Weights of a small mixture-of-experts language model, trained from scratch on English Wikipedia.
Size: width 320, vocabulary 8192, 49.9M parameters.
Below are experts of layer 5 (counted from 0) of a mixture-of-experts language model. Rows are named router (the router's row for the expert), gate (a neuron's input weights, with its number), up (a neuron's input weights, with its number), down (a neuron's output weights, with its number) and show model dimensions 0-159. Each number is 128 + 24 x the weight over its row's rms, rounded and kept within 0 to 255. Numbers have three digits each.
Before each expert's rows: "mostly gets" lists some tokens that are sent to it at least half of the time. This comes from a sample of Wikipedia text that the model never trained on.

# expert 20
mostly gets: " re", " dis", "In", "\".", " o", " In"
router:123102109083150114101142099168176152145121096115121138122178122111133119115123131170125112128165116191107126155169124102132107131177171118070140153139163125135112134126120082164125089122135108124111097128129156124118155075171139118138122159112154130193151133122145141161139122123151126082119090131164149098076129135152126141149165090122172144111119139115137104144111136179099100140060128105139131140192143115093130163115111077121085150147104130118133141118118097104110102059118114
gate1:148154125103154130164108112101136122129148126103113096137114141086137140099141131128114115129150175136107136117152129092089102131166100118054113147128150115127120127116135145133105088113120137113125115167114078125136134102094132112121142135126073141100116146138135166082108112115144149088129170140136111128125118125138135102109132134131106146143098165178122137134049075119111129123142116127144129138126080142168155146110122143174124095069126115136142128122115159135111145128134143
up1:136096152096130149130136151114143175083172104065148124181164160155126141173183132089124085081120138116149115084106077127163115143111173135174124164095174152142116121110123136115123088112121134158166163115133117164138140128144124105171144091134105091142123073129113114172123154135104100149110089115118127162109169140125116123124125147107129065117104149136136112143183111162109146144102135135141107103126152156107122133097128105123132116123114161119171147138143100152122128154131098
down1:110116156122089160156132133161095135138139098068111134176133105131130154135127131138129123119090101086167177098117095159144117129126099120131171197131132128110156143072132148147161132162126120158138164119164115132082146127138071113143140109101126091108130164109129099131127114122100152135129093116130148157120129183132132094135108133151098120128144093094093142131140165100142123107097148136108136133113133138089131105114108070086122098112147154116106144138133113149124100152113112

# expert 2
mostly gets: ").", "\".", "% |", "′", ".", "es."
router:139142144167131138138135135143133129131147108155136136171089142098102111119113155085138127130116123141104142132151073160119131144087104141097135120134118094097127155136089090162127151112120107091151141099135127142110143102158130100128097150084128147091105139130158154125142152128129101171107095096132131129111131148117136113103132088130121109093154085104112145133151121108111169146114139137121109122104124150134149150097105125124142126129179129160115104109103199162137149130132115
gate1:128105112159160127108122131076117119139121128150095132144148148124125078153131112128115068125095132137158138128092148125121133136175126156107145170144088159118139125101156167120142121154148175123122148117141101188161136102140151152152092123138156125122113101156120118102124126130138153128135159104127148161096185128112110175125145149133088093090116110141108142125158141135083140116117148157111096091116091129116141143081113135129130111116113120143103120123167080107137108099172118
up1:104133135115118103148130096077136147180161079139099137169129128144148114142114114130154098139146135139157167150103134130103123129150135116077128122166131201098092143082185120101116144152168146151128108107116103135154143094127125142124112129122109111109076126143156132104098122108140148124128152133107159129066129136115158165142105115092145126135131109143131126095149157134115175118146135090102141108122101152121143164131136164136141129122168120136070096166154095082140120134182096
down1:112121156132174130115155111149074137152122116127085094083126117108118136141144154127137127106100145154115096107156142162104149154112137155115136092132091105138146092143076109135154126148129084131127144125109112076153103170122089114127149155159108114128156147141113101140093118096134131143153114135128185145110109156131136128147171118141084114134119126145158141126169132128157133139104079125080118123120116136066138119119132154143146169131157107119138093137097169136114127122138153

# expert 5
mostly gets: " ag", " com", " Mc", "rib", "uc", " McC"
router:179136142109140087098161132128156063104128140108128136096163093157140112108103136070117135119136123141127102133111142163168143168120122154126120173142088148133112102185085130120080135158086147129150129129116076127146131097147142160130102116165121114142111167120150106152129137151115146134129098134151116089157156100142132131123103109159106096147088120170170165095109125113092124137127080108158154155094126129127128081123118139098135128122118133119117139100124085107148152146131148
gate0:125098121103101110159157147108151121136106129121114111144114171133131158107100169120121096108129101098128145155110098141118100152107150146129085121114076126109137099095146088130119115134116122143112137121133097159140157124107149139108189070112099137156152100162150104111093178142133158149110157122194124132112122145109160135117120157114100113152151105109099119143111198123120156139160166185129157129140086145157173137147128139142165088136111119136139119117136192110121095126117107
up0:132125112146124115131129130133155122147087135150121089145131096074156135185139099116149114161123141130118131115134180137132177149124108141135176127123162127150083162123086094162155152170126142105111127151137131156113147132125096091124117116130115096077149130120173170155123110134131140130120133140067129104066110151161124104131116147121142120144131085118102126124173151107118069082091149147163122141140135135122143119112109121167129085100136084162154122153106102075137139119150142
down0:170140151105127120141058138114084153105132115127078135109112128102124130163100133117138103114134135136121136096121150134117114132107094157127110106129095169144129130072095119110149142127160104127136152141125120146164144105113146107120139185111142142158145149123151164126145090100169117114130128140120159153106102172109166120096126141137130141147131073147140110185154133194119153137116135135165104125127110142126129129156162134106112121123142136183107127031136111112176111101093059

# expert 0
mostly gets: " t", " fl", " Am", "|---|---|---|---", " came", " Fl"
router:126133137144133073142163128087113099117164122134100163108125139124144091102136152102084113171121083134107155159126165111137180105127161160119107176116160170125139105148103091126114114142125127147139168109107117076146117131180090146112106151159165092154091124158112127147115096108125105154097104112165133118165137108118118142064147116114098140151117102112139165109164136170108078123122125112149092089065101157129153105128153155136172157139147114118147121098114086136145107088116130
gate1:124130107130179084156126154147116138148141096135112185143114139127139103084126092166096124120117147123081172128147204123106175159128122104118160151113129107087164112130132141123124141104113112161144126135132144117157120111114100120066086115102076117115143097109087132114126107130147128089111165110112114133161124078103119155076115099126125106098113130126070158133120076119150139142094135125179152157144091141120120148125122156154133128150106125119144106100130134106148132131134152
up1:125114084134085141116151122124122116113124134109136123141186092114147158152164123125167087122118113145169094098127126147144077106118108169134100108100115161139089133145120106094110109127131149082118133145122106135133134163127176143178152118107109118140097166162151141157116143169123124164149101138117172125071113136118159112124180169145161099155147116139182129124124147116120143125150103099115144103124175138114133104124114110143101137126167160122128137120098095104109151125120128
down1:110135133148105098126129145110125074145133169194144132115143129125142132122158126119101106080121135116105078122129117125129151133096178162113129144131161179118138132160118125074147081135103115127115126167111104139115128153168156133156093158082124131124116125128199129124099127148168121169115176121139142150128122111117154138147088174147119122103146099124133120170171127152108108152127117118104139131124115127156143142143081090087114145137141165164141134110113134144130102138168118

# expert 3
mostly gets: ", the", " that", " at the", "),", ", and", " in the"
router:066119145102117148132168121117124153113105155173143155143115167119134103140118124136147131174110117087109102126109099103138082155130082123120131089151143101118144126113134167137151140122103106129135096145138137101118098155124126120121113141096133128113139171152109138093104144119143123132126152119087138116132107155149123098173132155122146137120157119120133089144144104110137090108108156125098169134178099122120116135126143147152131176129123120206100167156083202143093117137121100
gate1:152109124122118118111097116133113086103112102115147093119138118119074157135074177110156136118153148146099179107106153128127119151096087085192161149093121115088129163117149151109137137109144098110124107139112103129087129134115161149137121088138077162107091129089126130141081142132147104105127137096117104119108138136141116131096131141106156106128142136117149159142135101136109151096146157141131150108151117082078115136175117163135113142096182100143155164141148152086132137145141116
up1:171139121144093132111106108175145104108115100128144146117106109104109111152109127113158151128134132141130146092121135106143137144111118112157167127136130122133111135120129118122088166130115130113107129158136123076112144165044151123139151112130112132147103151113169104104082147090124092135104125130077158143115129167106179159132124132128143119132132135140135132122126117124127155100127147166144125126125105077108129129102133123073124114107137071122157125130137122149141168138112151
down1:119143135120154150124159116118109152135169125128122098096100149123089124092110193131152113115115099132096163129175140106112122140081183112174161123118133141087149140137098166118095164157103136117142127134096141175104130134091119156110102076117112158094149142157105128135162113132131106136146147116166101181166131102123144140137138122137143125137129115092153097136158133152144173134146168144106155134147103124135137142159140160182112135100133090105116103227125113127133152133168099

# expert 10
mostly gets: ", and", ", the", " was", " his", " were", "ing the"
router:087123118110144143144168108145143164137120179129152130128135136124154130117121120160152141167097110115112133131107146119085118129137118111127153097109135120136095171097190137133109149142150121084108132141132140121117119145111127141133113109107131137133146149152114120096094132140129105121142163135111139119134084146155091120173125115121123150120134169096193091160099133135134124098132126122082152163172113111076116161158156138142150167152080109195120148170115180142082115153127104
gate1:157132148159133130161084131110149133123122107117125099096143160099142156152160101115099126130172147132157123146109127119146112195168132096106121136120103073120147134107104110136125121108128139147108121141104130134158124091117130149085170101143127119136055104149076104112167177154133130154149146133128115102122140092132165118091151069124163098140154146150141099105111149141153142111117136119129167166102161145142099128102152156166170138117108154117089131112160123116133095139132151
up1:092167132108112142121151092147112097124116183155147088100125103172109166144109141123127161086147172147140085133117172163130129157117153159121107115152134090128135158150103109124113148105093112107109157123099116144112107151097126147138114123102131122129121138074095108185117113110138102078147134126120151165144127126104149136098124137136122092154143119129132140147102113090154152141150077118111140095132164135133129141116098132146092113115149105160101124174134141086120174159128125
down1:130118127181105099135086106121126118173130108112145103102120121151138091128102142155083129099157087138096121078165127128131134124167132093106153139113081091132081140120126110113133092116089117129145132122127148125133106086093113113114184132141112162125108145146106140128164120121116133129147114126140151085134126122156115127103148119102185099122109126128117115119111111096157142129115126085122123132129123089110100114130119139163111124167092097131115111139076127132140131080154145

# expert 6
mostly gets: " un", " ch", " comp", " w", " Sp", " fl"
router:150137159151120114136114134137123121058150092096148128104181152109117109103140132110154109105161125163125120133095148117119182143154153153122142157069101142147100093169135112121112098114135139153109105134131104116136129127146106142122109121153128155182129118133170102137090123095087102103110092168129135112119155123166154129122128081075146156120166161173157140105144102158090118145101113108135165156174143150112103118103137087121125123135128158083151132127142077115133124164100129
gate0:106189122159141154132101185119131112135175170086142147125139116104129159126138125119122118139183126136144116110098109147115102119137095120114129167158129102138114123110140158154135131158181097133143131117129133086130137081145118103124114088140106128189125120123097100125112180120126144173132071126126128126111131173116133102138124098144112155142107144118103129141165131131109126136129116154110090129117099140151170079134096081147111099157105142086151126121122103138143108141176192
up0:175138117139140154119122128151097131125113089115095129140092112164154090125134112140203139155135179106115119116103087108127188140116121101136126134106123117142150123162135155129091102120103099125117146110122113142139149139079147137119143147117165122116124130148153101129123129104138146138117135173131118135147144166104077141118159142120153134095083144124119152098115128148116127090185115168109095145112161160127086113141173140154155165115144139165101128124106132154114110135133068
down0:162105108104124104122132116141124144136119152117113095146066106138139098148138180124164150113134101168085124131119110145142144146098100111133098138121140102139126151110131123106132154142104124152110148155108080150149136095092080122110122146133165118101144103138135143131124125133156091111154133099131127113079135119128086162092123185096098076094129193121083161110160153121106137124181136113105118122095119135098128140096097138146123146121198131219136127157112131072107122101107135

# expert 11
mostly gets: " the", " of the", "The", ", the", " in the", " his"
router:117143129098119191163116124115116176156141152097160119141126127129155112111145114137168159119104108101080163141115160100105090121130101088128147081083147145162132157136146155134135141118123168128143122127143135146116135134114166125088134102104143142122141120104116154076110143149127104125103158147129166142125103123137132136171138148151120133128098112099144084157132109140140130138143156114110127152120127157098123129146119161163094186177074101189096123137069165131112105123170102
gate1:114137123124123144107109101148143137142104135150152111142123101100142143159147113138107120137118137134130105173193121109159107113116159129150135120151131147152110129103080119094133089075141099131142137122200106144124142139175123131096140132118208187140172141102186114099147169157129116149115132106164135074146147152097130139086140113126124146137141141120107108108102175116173133102097109139121094122133141127172138120087111117115135158157117128131106088129136096109130186104112144
up1:109090110140094114109115124150089092073115111130165153171138104168093148131110110176150123102159132133155141098119121144148134114077139123117123146059165114118143126116125114144170141090140105139133161129122112106068125171124126172132121094097152161133106109102129120158153168122083128058134162136128128107110184148166152132092135142167162126103143157107148084091105116122110105107123129103110122110159125122127126145095121140147107121134101119165147126152116080134117162106137097
down1:097140131129124102127103134143160153113132139110102142126158142099115124138138101125149118154134098125099116136118170131108127155127067149135098139093128078135125132080078136158140168120112147135130057137118107145132141135134125100143163159134107141146131091122142142126154124152131178111124121118170164147143130107163178127088115112129180142136128110077136111171149080143130123105122110136125122100135137161115118133175118096129168140107159143112108154166093125116168131111130144

# expert 9
mostly gets: " University", " Army", " government", " James", " Brown", "ić"
router:171133097134165114122127171080121119115138152134107103117127116163132159114097115134116168094102140108158147110101115164102104164065138092143146102139119162122140128130124122151166143141107119132130124103120147127140139081133162134101140107140156123141116120059123137104105145159141150193124134100140093183103089148118136121125115114184158155122134141104064134146120115143118152127189138153135122145073092126125134118138123120122122129127124114144098137165140111115125113101138129
gate0:141136111128158102154134125136154121107099079131148201139121128125109127102130077158124185164083098087109142144124088112107151135157147140167132152146155120188168104108134135170138140136173118183114080143115147164079099132124144131104088120128140138111165117135143099147137118150154144146141130121071146099147111129174109145136113093124132159097155121119149110100153116150149154108139114125107159103136132152164118180126115124116114129127096152102119138149152180125085113155158101
up0:090108124131106154171116093131103134129130134112193190156160119130098098127099194146099150130128120154137164090100100151135170147148121125099170141113149137102126097104148131126136108130112109115148114168112075121122100145151139147123136163112143143146168142092104088123151130138137121133143131091172179104152114133137133120123093111108124089131107150125107131150151115110141109115116076140106148131148160134154089139127118154106125140138098128124142145156155130120110189131142137
down0:131114137136126144121077159132091143139114112116108110151097134162131128125099127128143138124115118166136118090119083131161149116175174113163120055122137129121128133150127124116108068089145113131102131114181092093114131185136142123144140106148148124135136136136105179152119119116116113153098144096115114148142147163141142167105118095143134094105149126143149118135141135167098105113145131129175139143115109107161137145103090103098083092126149177149146152220119089136122151094134156

# expert 23
mostly gets: " American", " new", " National", " British", " local", " small"
router:108153119121147144124102116144103104135120106133155092128130151154122169118139080147153132120128151112141125126134139169114087119139103120145156102124130117162137132128103136108165139137133129111148155129112125145095096122093131111104131124099135123144136145073088101088120118141107154165108139121140131172130100089082165156145155133143134109137125089105060137127165071159151139099173179113119092145088102154114113143177111122114115085137087173089121113107083080152170167114118166
gate0:156119089086117140098127130156113132080086122144137139106109148114148159161135169104115099144142079114143109118151105132122144148126121164138192139079089131143124112129094130166159125141152105138109132120130125110135073176149131169133128112125154128111095131085108115141171091135166135096106135134128097096150122128109101150122049114089123116131141121144144152142155195105135151125133099150118146114154121076114136109207129152079106132127138173120109141143087129152099130133084127
up0:110173124169149181104152113130100109095112135140124157141146113127078104103149099167159159161140179128129146129135165108099111116117116073094071095175154119169109111106133152109104100132089126141135155103164123138104149163134115100123104117120141128138112118155199090166101159093111168138135143139126146119120158110133136151175149151132130125126141124165123148151112104106124125101079142109170120095179122110136100123102126126152118126134119091112132112122132134123134178121169088
down0:140134145105118149099109124142112114113179142138087133137137130127085142149126118119109111130158174153109069103138184135108132150103124129113138107154141140127103065128125136131129125101072117119136082133121156113166124108143164123104119132180127158116129114177143113104133165131133095097117108149150168105146153102132110108140141171159162125134138118188123161156147112063090121113142129092151099139175145104104094136138065157151163147141148125063117111072124131145163144077170092

# expert 7
mostly gets: " ch", " | \"", " rec", " O", " | J", " th"
router:148136120095122122104124137143122153103131123102185135133155118132118110113128100116138134098156107137119153144121123127144113088113149140100130124143150148113145115183108084124158096130145165156110126097157115133091134122105109128149105127153102130159155102129128121116104130125082134076128101122161147108114137095136131147109153141129113124135127145164170117107112115158096135126112095164116083128151155111119101110131151161146141183119106127102138122137132086148097122130113089
gate0:176110096134131124103171160141115112135120135079108118129055118135141128070126120195177098098148111096095145178111124127145118115111141121129125152160101091106160160102159099137115118114134110142124158091114091121102120098151129114161136162147134155129140128137159107126162129136120121121104099107154128092153119122153144138109171147116102080154136117137113089165157116123130122141131162138078119156074049121121132110123120115129117093163118134121120131143098131167140118147111123
up0:144142132124136152140122105122117129187156124113142119156080109123146146137160152107121149134118139165112113136127084101108126172104134096153112106062142108092143118102141116181100168114098121121095131144164180109131132146100113160117156108130109138114108148132113144129167130121144091133170135125127130115109099145141153104113115128116147157100163113109139099143137171115148167182104136138137144144143169128099148166139149142181133147125127127106109122140196135133137167074163109
down0:149125152133141147186105128098109163092084137162157131154110187159101124150127109162113147130135135073118117107157143106112137119183098102121097146132101098067170148116119175177138085127093132096099114141134139113120134095087139109118120142146142148118111132128092103120104175150130124149150127107128112152156080149138138135143134102115117148141148122120126138112080120120120160145122134098126129099146146139128138130110135126090093155106136167177120111116215121094158129096165118

# expert 1
mostly gets: " K", " | K", " Gr", " sh", " Z", ", K"
router:124157144130115104135118116168134097122138123100111093135135145143099142102133115119127111082136124172129112160110101084148154119152176164118124186090107139152159144117145099090102116135110177153103087129113097091120115153140149128112142102139139142152102113166161094139138109082085099140146100143161137138134150131162120116097126130108135125119153114159163140118110138132134091121129095174127133128131152109120125153141151127127158115092112147114115153102155078105161120129098119
gate0:145137140127146159145119104122105159133081112137129090134104134139129109113131109123148133119129139144147146091110102108122102116144161139120075123116122153078115116121146161109184089091115127077123120128118147121096152153095108122155124169110129135106141126095145084161133159059122148098170124159142104099100104100098144128113140133181145143141121175151124194094159117117085161133123165138150104117112068147098169132150127137115151095141126127138124169088164161137112101102111120
up0:158212154111092122139155142100162125135074116161123101085118120172158094107156166134095143107133125127139099114174158120159134185134109172113098079165087133142131114119067105118121114113148099109114136099106098128108110124137083114149126145119142141107153096129135138156180077087118145118169144121139158092134147140123133140129122142126152137149147138142095157112130064116092117129067160132141093122172132146100158151143130133130159085145138133130076132119101152138107120133142145
down0:125089125122143100124182077104144118099117126146103097120081108152161161094144107132088116138122145126131127152153150026132133190125131067121096124128156097078099075121165108148135087175105115103150090142146144128073111143098073155142145116108141143115136141108160142142150157156129123163119132147133111141141152114133154134119151150159136096104104133120121091085122179114112135067116115129126124132125127142114111115142106120122173113143134151131113049186143144059124106102121186

# expert 12
mostly gets: " was", " has", " is", " were", " also", " have"
router:074089162118147177150145156092133146145104138131123115109134164098145116154087149158137113171099123109148117084142153091132120167149097158131120123124143149134097104100133132152147150086085107080108156120135110102113114142129125143166129100138170128127126167131124117124141117122127148100113117124085129089179122139127063113202071155120162155143133181118167095154103154124111092114118162076097177141163110155136100162124142105156147164142113126180146096129149154095101120121147135
gate0:124123163166148108124091154102125152119100128183159106140151078145122088124168156135127148083144106170165138134101136122125127155123077075138161145110122129119128120114085105155140151137145118156095082119123120136132109138126142107132108116137162162156140164139114108130094115108144121130136136156154168084127150141119148128163173108092138158124116133136130107139083110129156109158080122147122125119147128123124115133117153151132114136101107136139150145139134128192127121118079115
up0:160136089141143151160133156123129139130130124137116092135143152152072091101140081145117130148129026112148151122127127136141113135135140108131171100099134119143129122144091117136095192147116155159134095133122123139150169120117128111122117167136159083154131151122125107121132132142134164107145129093153155146157136124132140165150133122170123072089100154110211130112075143123124131132161098124097119142158125148146081101159139140152111107142142163148118170108129113175152150121136113
down0:126104113153166165143136129174133109107134139129081115139105105141143173153106137133128110112172148141116130151117127142125092132166144107124142137171165160125156097145132133101100163116142108130133155138065130181106153128123136082098115143147142120139124115140084101130128162173110166084135080146123180144164128144131121149138133132139125126113135154101078142102176100163099138127137102113109140157131139154128106124111107135133171156152157116142130140107114136136129133095158125

# expert 13
mostly gets: " this", " team", " album", " second", " season", " final"
router:141134167138110101098127131123113147124091167106119130127132148155130123119150105110122141115102166119131126107146115117136121097120112106158113121116145161090139104132128152121144110114090131145145101099131130155154133135131125116085152154177109115108148120118170123069095100106125158114132163133136124098104116131089120086152131148150098155102079111156139102175143140145125156124184154159138119149100141129100119162163118155121072122141120113094133116121116143147142163120113104
gate0:144136109147105140135145096139128153107105129136154143136152111152133138141130117130112101095104153113169147129140147111130134129115085115114157089139165110104130042105157134088109151138111096109123131121116101151158122162134163151130133120128101082127116130099140156152157106139130117107114062150180138156156104139118117125116153109153122127169105091127194108115090163147154118082118118106154121130109123127140116114142112137145134133139155093105119130122124133153121120154144152
up0:089120112124146140144155140114162145098124117107126144122100121113130101088102146135150138164127113161086115147111124110148131141145124115111076130096110125163108130099091134146091102105161151147125132137134163104122114107157128159160155175133171126134093158129141098134138107149118117124172169095126100127148088152148123143073108102119121144092161154092142160144146084142108138130123182142117123139136139142158146130118105113139127104145115097131100134116092091076146110102074108
down0:142172127086116129145120114116145152144215154143151114101149149130134129091140106151144128123117104126138126148132184120145102142112117085139148150076151106085148137151167123095127099127142176119189105077144143142139085100082162135159136140116119114162130116117146178113086056200167137157164135119159154118164119099080130170149200090131127103127117078112167104115148114124149145121103148117162143149143117104093127119160095133115089137123144163152128130108099126139097135143115135

# expert 17
mostly gets: "ities", "ology", "ations", "ists", " program", " service"
router:097120149160161136103126157087138124097128121108085128124118133118142118146132166128110159128134155088136110108143115087133164147164077143155137114127113146114107150119118125138137160100074126086132160112133115161137114144127118129115166123172165053108125135087148138095135120165155141164108157149104089154111134148120083098179118145118160134120149122119104121127135138127131156102163137106103154118136113112128114154124110165122111088146148128182133156119148145111175143107145162
gate0:096152091123154124115111107099117144119123127139126124185155140130094103131148136126085155155138114161138118122144152142122197110135126138086156122115100137138128086076140140123083114146128115167094099139090102127117144163101104117162104119120073145138109133115105078127182129119141102080118097099129141122136119141130132084146103122164129126117066173115130141110103162117107090122167160114159156123114081121097137139091136167154146142137137117136089113096143196123122159113153165
up0:102146129125105125131152105144166124071152118147130143089109118149108164131089105165168129107127093124063142111135126096114103069149131144116106081104175142088109148094151130123126124135136089137154133183165135115137119139141136125092085165110137104127097160140101114139137136105169112139138076135133142114111135160125116182123127110096128172139156145152160134096133091132096118129114135120076167120114133143142133118136122102066137125106091165147173131129100108124147135144117107
down0:145122117145093110127121130140175102124116112108115090099126128144222180106122108152129109100131152137078132126129124095151122174180091133146156143144172128118190150124125146129140156121135127077153135173171107163128132116130167186113141120122172105149135106163129152098096111153107113104134141140111135150123177162103113142079137135157126146152114150114118119174147128160113158153078107130138120161119124084139141097126110155112141143140081142144122115151128080133158128104136142

# expert 14
mostly gets: "| ", ") | ", " | ", "% | ", "; ", " |  |  | "
router:161117100150105102126121161153098137167175141151139168146154162107087125107141110092133093143114157144104091163120116138117138085095141124133084154094163079138126141091135151153115139120169130138148131121124118135101120142163111149129091129110118114103173110149142152158139146105143112106138147093150093121095174096099140118115097132146099114127132126111144136124113103112113095139131112181116130102132134126139127154101131120098146151162140163094091140103129156133130112180151097
gate1:092076169112138174129146090131125156131117154141148128146155095146116158117111129150133152146085115131100169124112130135139111142156113131087128156085130139118134118144131119092157141096115171151128113155114154180093161109087102117087118134114099139125155101120167168128150111114095157119095137079113133141148113100163144115148109123128120150127125103162104168123108147156144125123153114154143123101120117079153139130104140150130077137128096135159139095105113122080153138165150104
up1:112037158108119150105163203140134117112132143125156109133129083154100175137110147149107125115099135090123107116114116149150124156189131121102131119083114096100141132140137120106129113100133163120137136166182115087104137113144082156121130153142100165145162144126141177091111113099132144101120173083103119127166124116127099097126109137150115153138152099144078158111107091159111167102147115160114116146089125115142150110131128151108114113130128144138077117137085099117145109122143108
down1:145129105144132148138148136171150078112129132139126126127115096110150140124124129115126152157138163096110163119123134111161105089139150130115109135145153113092173120141123145178121162113190132078149145146115132109180100140123130144120149163107109110118129113177115091175112145139132128122116119107087136138151149118153109127155099196138101107133082099129140162101108146152172086120136103104132118109113094108145160116134109138102130123108125110148121121131159152113104142107146107

# expert 15
mostly gets: " | ", "| ", ") | ", " in ", "; ", ": "
router:116115096104125122140122161130129148170144111162139166182128137107104134136147121097152113137131160159100126104132128132096116134108084114143127123095146112134110156078111116124114161111173145132165080131143111137103099149121111168113076135111129116100143137141152094136146145136148104097156145084137153119123131103147133097091128140082135134106105109100126121146132119112145129166148103167132086103119127121160148137165166154109124174122139142099131124143162168138126129180107097
gate0:096127123132143172098121133086136129162125128104113137128120087135141164151145121169137144153134130189150138112073118135111116118136147119135102132114130119141133110112170115126168098103079078191112100122130097099081093129127137121138118087121149109129090123153138147182172121124134157043136148172126123111127113135170155125093078132107120138120074147113099164181113115117155138076099156105109127077130100134148109148112115128162134085145125150097097108160156121171128153088161139
up0:155164111132094110157131109127128140138121128159172121135108090129129097147119117137139131114096131070095137110150123144145114125142124127125085117127117114129080102151086140206122170132121122131154178139109131134122146132135131117122124148126103094156150144119168136104155121128123099112109107098112137132106173118155162127164177108121085142116116085122184115105102113126168104136135082157163128083098133129132142146100166126102082131092150117145130106106129106142098157090139112
down0:123133112130101118126143120062139137105125133102086131113139111112179135124098121155117139114112114153119100172147129104128152147153111128142086113133140146157122160123104131127122130111114126158117099138139090123130105122109148148069122137124169110136118147109131130125100128125129129121112119140166121146142134194105130107104154114141134101125043144127103112123131150151139144088119129103097108144137140116147131105154127131115118133100076120146147162111093103126119104102160150

# expert 21
mostly gets: "–", ") | ", ", ", " | ", "- ", " May "
router:120115122132150109138153138167124144156154129137118101151122136123102123162125131134147139087136120158152136149147106144142118154102111158147126133130127125113121175106141131102115118080141148122137107137158122147106107150098125154124154126155131123073133124150097099169190152136111093073180142156117139108110133094140155128116150163095136087106090168116156131114109097123141122139136109153147102061165151115100111106164173154145196163177115143103153114112155120160091132107111109
gate1:122140121101104150151174162112167133137126133137095122111123149127129142128108129130098152078125145136178148106126100102130154093120149077130161122144114119133093119153155142112144111164129143106144106095122123169120130106085155133140124114154144130094151101174109129161085185109100115096125128144089136106118136132124119138117130147092124128118094108105096165120163128142151124126135113163087134089134172113128147142086140114137157102087140137130146131113124131153140117107140143
up1:182153121107120139136125154083168167151101095172119137167121133138135118102161148130166203128128107134150133158154129133159104104166107135174114118135098108166135117128133133142191133124113147116087177164080112119117153101134107159103132143089145152137158101130147127134119136145128124150146114059151133141119131119139139158200156116134123132168142124123106144163109139139119155138150151127109106150109110146180133159076160116145146134135121111153128100155132154103132108111155083
down1:144125145121075149110150130114120106113138137138112058099147110106121143089134139192145132148128162127143156135136147137098165104136101127129138106125111117114135142163133105101118096174117123145157165131127171047095090131116152165160154162124134142137150112123159116139122129145067138162140088146120084105115120116147134122098101141119108131128119160145152109130096143150146160136180112170135145145184132165169117120094107155129108134122135130159165081102134129097107113138140131

# expert 4
mostly gets: "anc", "uc", "opp", " Marc", "ipp", "ac"
router:124142115119114140121131143152122093139137101113090114106139098152100142154097113120141121135144135155129153137106155140153111168160134130132116128173151142097158114197097112139095142152149145112120116167117104102172097139138138147139136135137107135132091163149083088148084141161108170138104103133115138142159123145135134169126126139143114112172129135154084134094139150111117134152097130075140122151149126144149118136127083100095127122134129111110161140094121063098111103126143162
gate0:142111122134160064066129118171096163145102141132137113143103118118140116172146127146094111113112173113110128127144141133138149119046095165151084086144158140145125110106109108092165128124145129134126144117137111163126082128112161124127138146157112124085099168119104125102159121172134109106124157145103124063150135123140135151090110166145142121141114078136161141110124114107122125115140110203109103160136129097133100126125085134126134094172121136092102134089120129153125143151128141
up0:092141157138139099102140186135149120109125118174142148127106152119176163118190121127129150137121140124085154129171087154097122087100131111093100146131140115156102114118116113125136165116080102152172113109133126085084095143109145120150113162155101183149123127116099156132100149113107124130087127104098103137161155123143118168093087155113101132095093118147140163097159128131134129158124139116138111159108111131134096133154131092107135154136117114118060088114143090131144132113071140
down0:103131133123165143130134146133134108103102133132088158132167165113134155130131074108132114158167126134120110146166083181101113107094130137122096144123094125155128133115119129116135155142137121158145094084138134126113102152096137084171108204139135174147117133117110147127168135133143120109102111103133105109142114091163088127104091124161078109116104098125114129137165163149089142152143117151140115120139131136129110107129178116159122116119110098150098084084119119111129139108096124

# expert 19
mostly gets: " David", " &", " University of", " William", " Robert", " Thomas"
router:151137118110133121135137096092114124119109129180128117147134092111118149143157140121140158080108128105124141125111102165163086150122155105128193082150131090115168165138121094127173127151146135120142151115099137158084141120127160155115138147120121125172149135129120180088107140142123106150156176101110105138128097121124160161117136068136143092120159135122113116100126135134175173161111129122156114134116105107131148134115147106160132170134087120191121133166097175136094140106164130
gate0:163160129121140130129071133146145141109138164110164119138161092144106123112090148155128096109130129110124137138071137153101079131146112088132161076154084138126146113125159127079190115127090126123112104157108125106113112141058129099099128140114104144125142151140122096105147099114145154143149141148131137129108115113099118119156129089150127159106145117126135104089101100122110105106134114072124097112129106106115152161126117124161103113129113101134112114133135135125124101120151185
up0:179104148128156140126090113155125125130104119150113130146156086107138153109109105151106137081148137079097169137086079143109120117105117101107160129171123088098146073102150143139124108149146095115141155092112103118162147084124133134156139134071144143168109137131125132131126096108145158141146133142089131099157106147161095150142180104129119157117135096086115093122058131131120117120133101125143117116162131151147130147076122112115109103151136106111107116158146139146115137114091130
down0:120131126172160128135126119148128119136130133106161133095108099135156148115107162144144122129104154160127119088123134147140123140134122128139115123143145126136125177114102101128085153132148178120106110130145139196114107096145124133136152106089128131072120108107084116118112135114165127164130126126080105155113125115099159121126168147137185121140136131159156122059160136099122124133134115126148149100085142152163130124095132142147125090093107122108170162247114117117132110124123145